Below are experts of layer 7 (counted from 0) of a mixture-of-experts language model. Rows are named router (the router's row for the expert) and show model dimensions 0-223. Each number is 500 + 25 x the weight over its row's rms, rounded and kept within 0 to 999. Numbers have three digits each.
Before each expert's rows: "comes before" lists some tokens at least twice as common just after its tokens as in all text. This comes from a sample of Wikipedia text that the model never trained on. Tokens count by the router's weight.

# expert 70
comes before: "N", ")", "_", "}", "C", "\n"
router:496507532492478537528501508438545482472483499504517496479549493490495519499513502473534568538494471472523505522457483523496530485479501508499497479524500526504463469470472542502440509496510508496507501502526493478471496522510538505478519477499520478534499503516479550486536516504546486550516514521485471550532529499513510479512479497461495476511511521511530474490493516506503468514482487500486440531465489473510549512448485526509485466500518507491497475524521494459498516528529482555516524543569478504539475483521489508508455493477519481470464495513488496517487498493459494508495468492487502508556479464522537529537495490509539467536515528501501454553477466508483523530511

# expert 60
comes before: " the", " a", " \"", " The", " his", " an"
router:511521514529495472543503466503477497435481526457457486536497498488511522515478479533513477472446530481509493483522478467521501524519507498479529533469500492464495516506492489493549468457409503491516465515484496476469557511506497502477486530518462554448504482538446484536497543484501491483483530508509497474533511496478509509497524509513489503528520514517499495507505489527515525504498497475438499486516475469520496486520533509507529566521505489519506509519495474514538527542502501499468497467485476510527531528516499466465497530483544485492490501515470490521511531481543489510504529520456515510532479500456494501537519521523501464504532542445480444521513510511475505493516

# expert 39
comes before: ")", "–", "]", " ", "/", " –"
router:501480496501491487512542491486540500447509471526500534476520493479498549497488491507500502515488502456521516495459491490516526487510493513515490475461524513488509476450541502518500505452469450497501505486473485525519535490498510486470486512550526547502450472492516530477502498526492498491520497513484494498517505501541481521492514545448511585518488479535521501493463504484517525512513507476522494550507490540530508498476523520523493511476525499542504450512503506498511480493452508506507503465495514515510515425563515454515479507485547476517531473508534533508502465497540501492549514484467492514478518551469535534461499499487444499460558508546519517520515488508502499510527

# expert 109
comes before: ")", " |", ",", "–", ":", "."
router:481501484470459502512527470507519514495520512482541453539485564447488527517492459486534512465458500492515475536503472530524485499448532528550504467525506516467493469476520534523475472475548498487484475499460464522504530554506543523506507491508501548478479476523496472467491501497507500493517519522514463479476481487546476458524518568463512492536469506487512522555464503494484519517522504516464502540489511504484526509509444525515485490531509504476490498523468483507494545509536489488506489509498541538474503489513507469490498505526490498510524515503511520483523506509480523462495513505485534505545450496530535464486520524517545511485496545549483499533515495457493512519500

# expert 86
comes before: ")", " |", "C", "P", "L", "S"
router:519499497474426536520496533463544512503511503516448491531522440499479460499502461482545518532511511475490536523468505484513497501488500495506523501520476523506513492502516552491472510494515486491496539460530479502523473532491497487520536483491499526478503495560487513492490462508488483474530471506461439516521475503546528432489502512486499506543477487484510484503439474512523496509509489495478493544503505496533503494471464535464501456469537464519514519458503509470511479485537500512529484520523471522514513491529470531517475474485518450497514539511504471502528505482459502485484480498479471497564510484521564503538480458513493488489489492502528504475507468546459486488519

# expert 25
comes before: " a", " the", " also", " an", " his", " to"
router:480524493528522488536518508517500471468490479513502453517474492530516487477519482569526489466490506486497488417475523457488518491481515520476519505509544538496486495519540477505480507491481464489451482422506498513520486491490516537490520488504475434509514476506506480470515524513499528457543507504508506491518490489502520484484528499487501466514470514500478493470502463541550485495466473547502549514502519441492476495521495478512497488509494459466483480473490520525474520524508487493482521458442491477477513524475484452499496514500484490530518507496499488475498485473488533487495455473461482499494486517461433526472468535512502548463508488499498540483450520469468516507516

# expert 121
comes before: " the", " a", " his", " 18", " this", " its"
router:500527513530506540527518521511517490465493499439474466548450492505507504504496534534534470486488511489532502467486506472518522501546530527450548475491508504494485542479512458494540471485457479480477503499509515439531534523518473483479540539478446506525466503532484479527484531476477528462468564519498499520483485504536491495491515505500484475528469523490469473509498483516539486497478486489520525489481484481475524486503542494523495529530472483525518524496483478532512543530501527466460538451458476507501508510513497458488528552526481487511487520469477513528495496524558502501474501467457491508471477492488463454478485489547500478502532503486516499480483504515475505518510

# expert 116
comes before: " the", " a", " and", " with", " by", " two"
router:482556538493514534519530508504545520508517518475472502481482461501512486549532481495477487511498504516532475462482499483504506501520473502436545487467512484515501499478545529488531482491484499528545520512490504474488522528467498482527464507484514499552492511462550488504440528459510495489495505515471529517502467489497517490525498526512455512486522533485523501472489515550490464522446533515502510534581508475507518497469521528519493527526524489501508473504528507492482487549466540473501509483450467483465511494502505483543512531475493497448477507473498482491535539542535526473510546476526481506487546505448497456495484517468523498505519515486479516524485509498499492467513

# expert 11
comes before: "  ", "\n", " 1", " Win", " L", " 2"
router:504498494483473491546513555564533520535506536487489504507510493511498531472516469533541576537498501437486492485472527447484540481514548452521531465537500530465455503539547491501484532501471492509507530497490507471500519518485531491535489519478524473477496490486509478487505511484486524483470505489474439471541525498483489534485523490529516496482553517514516516505517512485507479479484514479508449498507508508527477513561505511528501516511492486454541480504493508483463527506463509500503506502509472557493476487527463501524479441491501503473500521487471505484555515456467505502500512546501494510497522516492542512488496505527530461470497479510494489496466500524470496504460

# expert 119
comes before: ".", "ü", "é", "ö", "D", "O"
router:499470482506519529505478501495508511523492484495506462509531488494502505494456480463490537482444507512525493556487477490507515493537505475516486443531494514474516507499473519512457511494492468495486499533533457483489536495544489532458545536480490490475472516494499555490544495527526509505473502549482483466499509521493471528512512461507502523520491546500487505548466478481468454519485519486480510481491498491504529490494497479468495465501461443527514471499490505457497430501536481516478518482529486470572469510465518519489559449500526505500474513518545516538494508496481493486521485497485490513536489483500506527498462477495552496492521475457519532464476463531485524504544

# expert 99
comes before: " the", " a", " was", " his", " other", " its"
router:446524526479511503540497519510469487489521533471501510543492498492506515534498500489459510503511512494459525491502510483500509523552533510488546537487498466459469451465491512519484499493483526501537514483478510413491536466480481536451486523529521464500498483493472534492484504506536526526509560501492539500528503511508542490489476478485477533471464477538506526535514492493523487463495519498459517503491491477487488535494513523505491531506521467480473510483479486517481563517466489501484489524454498513479474522497521501480469551477481486489484454478479525523490499513545464516513473486465468546477529488491525460478484489504492550488572530495508496510463480486528537499503

# expert 17
comes before: "\n\n", " The", "\"", " In", " He", " It"
router:507523474498548517558556505536494494489491459542494480518534545498516525500503514535522471510472487513501476462481503465507501546512499533546505508477489481486500519493491497562487514539463477504420494502479523488489466534483530504468499494511479480473481490497506508492489505525486467494492510485489508463541521496481474513506505492506487499454488515533481514479501468522535520445514505511526486450478535456532526496498483511484502515499510427467504477480512491520487519533524540457491532489502491525551496525508489443506524511448489490485517523496493488485511500524537497508513520512440548505487476497483487468503437532537471485479508500515522521501478551487463540515509

# expert 20
comes before: "e", "a", "on", "er", "o", "ia"
router:498456479484522481501475489515492514510533522500514476491519535461502479458496493510522517534503495520483506533547509567490509546489499502474458538488497489480504530535557498495512495504502532507427544513514509523541463471506543515532464513506562496546543508480518482509543520459493502456473520473451487473437494511506494460497540499492482551543489466462510463494470449499505497511527449487522517519462511500521531489454500487514479508497504475492484513485488521484477484482507501472506503521473544516502463491512492531509503528527505520451511499498546480467489483511492502476481496491512475457467536476537456521507528483497503521490479475499531497483522522491513513523482

# expert 24
comes before: "\n\n", " The", " In", " He", " It", " This"
router:511511473514531482540542498537513507504480471504491492505521513539514537493484505517506448484467473457497451479500530457504464553459509530550516503503473482471527524514460490514483523522479516513447453525457510499514508510500516499518488531497549500465478482516488508494509497523514484490464507500490488476552518486433478492507495459526492502496526511536500498464486500528498498497542508521495523482451542468498500479500500509510521543484511468468523526477523478514520557525553532496522521473495467478541479521562541501498486514493479494468503462464503519517517469534516482496491550500465567490520466523515518463466507499507530501509549531487497490531500511496474500493505

# expert 32
comes before: " \"", "  ", " The", " 1", " Title", " 2"
router:503543489502522515512497444533460500486508487519421491527527545567500505478493500489524530488462512452478475488520481447488493532524480522506514504524466489461502509527522513526494483520490533503487510487480544477478514521485518493495478552474483520465492489517500474491497514520493504476478520498514460476559515485427466471526511527497512524472487547512520520478525474475467517448517522488480502515515558496497499505518490499498532530501514464500496506491503485497502556549505476512486521478515502514483524537486454466504492491507471468500479484486507511528523509489476522513514502568516487488477457507495514568481470507527483440487513455469505482528505505504463480483483

# expert 46
comes before: "–", " |", ",", ")", ".", ":"
router:523472516497472492517527483520507539508489489471512469526496524505477502515479472499473491477533499452497454498523494494502481510493507504543520467515505516484476491453515488507514495487510536484517477485468453499535517510518514490476512498521524538447479460481504455510465451465476501496472498546546456463453435484539475504572462514511511518525422511490487453501468536478502489483485483471488500509498524520525517467490469525486469502487503504451524519532485482521544487483523523466487480473495552525465478464481547473490491481488499512513524515478532508517480511513482504491492517473486480512516473464510514469496490497515522517469487537523463526555514458514524470498516

# expert 12
comes before: " |", "|", "=", "\n", ":", " ="
router:468489518503506485491538478489486450541495462526459506507534529447494525500496508464493480485508518463495476476480449489539478503464503522513515518478472466479502511521512525494470490525510538523479494501460513511504495521506550470515472490500519484513480460525529490466475482467519517512518549461515480494512522472464494471493467544534503507485518510516519538494513519533526445527515513493485474517501505500539490540477477547540534532499576511548463495472511491513483509548516476478501489518477506501503505534521494541509455503492519488550504532491488495470487528504488506458503522523453491483520566452524494469521460516516441509482513506475491542519495501515485493525480

# expert 65
comes before: ",", ".", ")", "–", " |", "\n"
router:523468501490518511509517505486539506557492507484503516528497505469474538563470480472489496472510515475548508544449496515522490525452502485572510475490510505503476460464498517471500502497487485462502459451468476476506535531510517495471534529502486518499455501510509454493489497489475464473455500508500471459456467501507490478517490519521531524494439504527518521514484508479516501518517507491478506516502493507513554493487454489471465489507497482504534524518509469537486498482526522460500509536442526525485521477523526511510451467533507497501518511457545541492519501502511501517449517489504543540526486477504518465489494495515526520481513553541488510541507457483502473474521

# expert 123
comes before: "|", "-", "=", "The", " -", "In"
router:523479508515530486499515506454520464529483486483467464515500527495470514509546495488520454508511520451484481522498542520501478494511493499532511539466487514506515527540440497486494486542489505512485514515471535469489541555540494525473437488510535518478499504506503467514528451472535524470504530435518468505552485526497502465498502521562509511497468493522480511486535502499486502509542531509497473491498545513471485503465510525566506520504496482487516520479539497488508551499496484458478508522555502496494525483469527490499493550480486485486504489536495525482510479510505560511492540486514522490520501529500539496501455557517470509492484531506458504490491525549501497491483

# expert 87
comes before: " be", " have", " not", " been", " make", " was"
router:513508533515511480555471493501479481470533500536531485495493545526531494492486444464490481534474457536483532481510500499526485523530506504493475514478536498487509479512497507549474532493482457475476498475504486471481455463468526496512473502528489494540466482499501523560525534533514545511528537474457532477550514504463525529471490512486502494498459535534481496558502486462548506485445484494499502484483514507501503503523510534531501523504523492506489428499484472445523505537507473496528472484465497536516496546511530471470517525484490517537490492512485478515496494504539504483478484489471477522516487460469454524475494493513465510461508534520465540502495493488506526492503

# expert 53
comes before: " |", "–", ";", ",", ")", "th"
router:497452506499485492489508512496506496528515509479470522496467503517486521473513486519467464486509521452507531473501472447456501505523503468507522472527515498500514511526571472504512482516550529483527504508530505494536533480528488495508544547495505545474476498486475467529494500497501465451504487510527442449453464502508456501502530487526501507511498508473488457470498506488499482472471495480467463475486542480506486511499526488503480505504496510499529536483476505503465527446494502471476507439527537530482505480473504497490522495491494517483496500523534506524453483503511525536436496482506471517452505531511541528508480480506471558509471471520451526526486430481533487476492

# expert 51
comes before: " the", " a", " his", " her", " their", " an"
router:485507453541509501507490522540521526453527533462459510549485522504504471496494490557518495487484509464489473472526526488518558488490502516430504500497543508497488534473492455475523494481469485496489506465510520454528529500489464504459499539529494505484463470550465491500526527463516532473497539504526505522463496502480484509473541497508505457513505477487477506514512514488525496518471497507479532499510487525476489510515534518557511530535511499558480457505485464525527550533523511476477455489438533502528498485505501464509518524512506501524462482447476517506504490491492471490511486514463504500495512491484465479532486498530490489500501504504474479531460479561487471495538

# expert 114
comes before: "|", "  ", " The", "\n", " \"", " -"
router:460511445490518522489542467503469468495472509540487501530507481476505550452528500498490487539492536478477439475530532490492491511494518509503520536513538503496539549523477526497487513536466490523471491474449549465518515480539534499496491513491495496482501457493484478473508519489495486487492520501531441466514493530456477519519474461534542523514522511517500506499547521496523490462510479517459515450531519512539519527495497506558490504547523479462525471469542514508484535533503532500498498507538510526477504463511487492477492528464476506484504499525490508502542485495520527496473509519482492521440525532478511481483471538502472555495497500461478525505501510502492486505458

# expert 112
comes before: " 0", "\n", "  ", " 1", " —", " 2"
router:538513529531469513506494507512476499518481508494503461475476539513467551481536483537498493542487503433484547482502523452483582524483492482510496486510490525481489510512528511490492454480476491511547470534485528473520555540496551486512515549547530504486502512490479488497507498504496477532484519496509501460473524526479489486487482503508553500513518493496504467501514462499532525478515500478476468534477494500513498497502496473508482511481512502495547469478480497489510533529452533489489478494543530496457515543515430482499520493518482497496501527485483516488496539531434482491537478543511470456484482509500512454516489498539499431517477463493510489502515493534484515493479

# expert 101
comes before: " the", " be", " have", " make", " a", " win"
router:499495516529515546526471486490468492476557518507506484542510467510515484453480490484488493496488522506441466508537533498523543504572496513489508539497530542473481439513480527528496510507489475493496528477490508443485505483501472491469515508516505478518471472489460578521502508512549557505510528467507493489526524501474516534511496481506499525472457485487504491527511513474510473480438501507491518495455524504483494540483514524488495529503520462509508481460483460464549508504503502514506495513479508527500468482470542515469519524490484494519466511484504497528468491497533464505487478508473436533458531469512465509510465464513494528505545526475495527526505463517507508477509

# expert 124
comes before: " |", " %", " 5", " 4", "%", " ±"
router:486489511529498514493556504515515446516522467442489508475503515479469493503552503500472531498481541488519500462464489499490483508515477497441522514511467512507462508479492531534488462545518521496474479537527467444474531524526469484538509504471524468512465551494483463542498471496474544529503454543455511489503508505518528468503479528505474503497486505450555526479500537483475456521471536530492471479502513477470433511531525519463477501512529546516478493509479532502482501516515505514488493518468511487506488482460497486470507536493495541484487509484495540512469514532493483529535513531524495470514543477539517487492474523469513468482490519491515516523480520503508497485505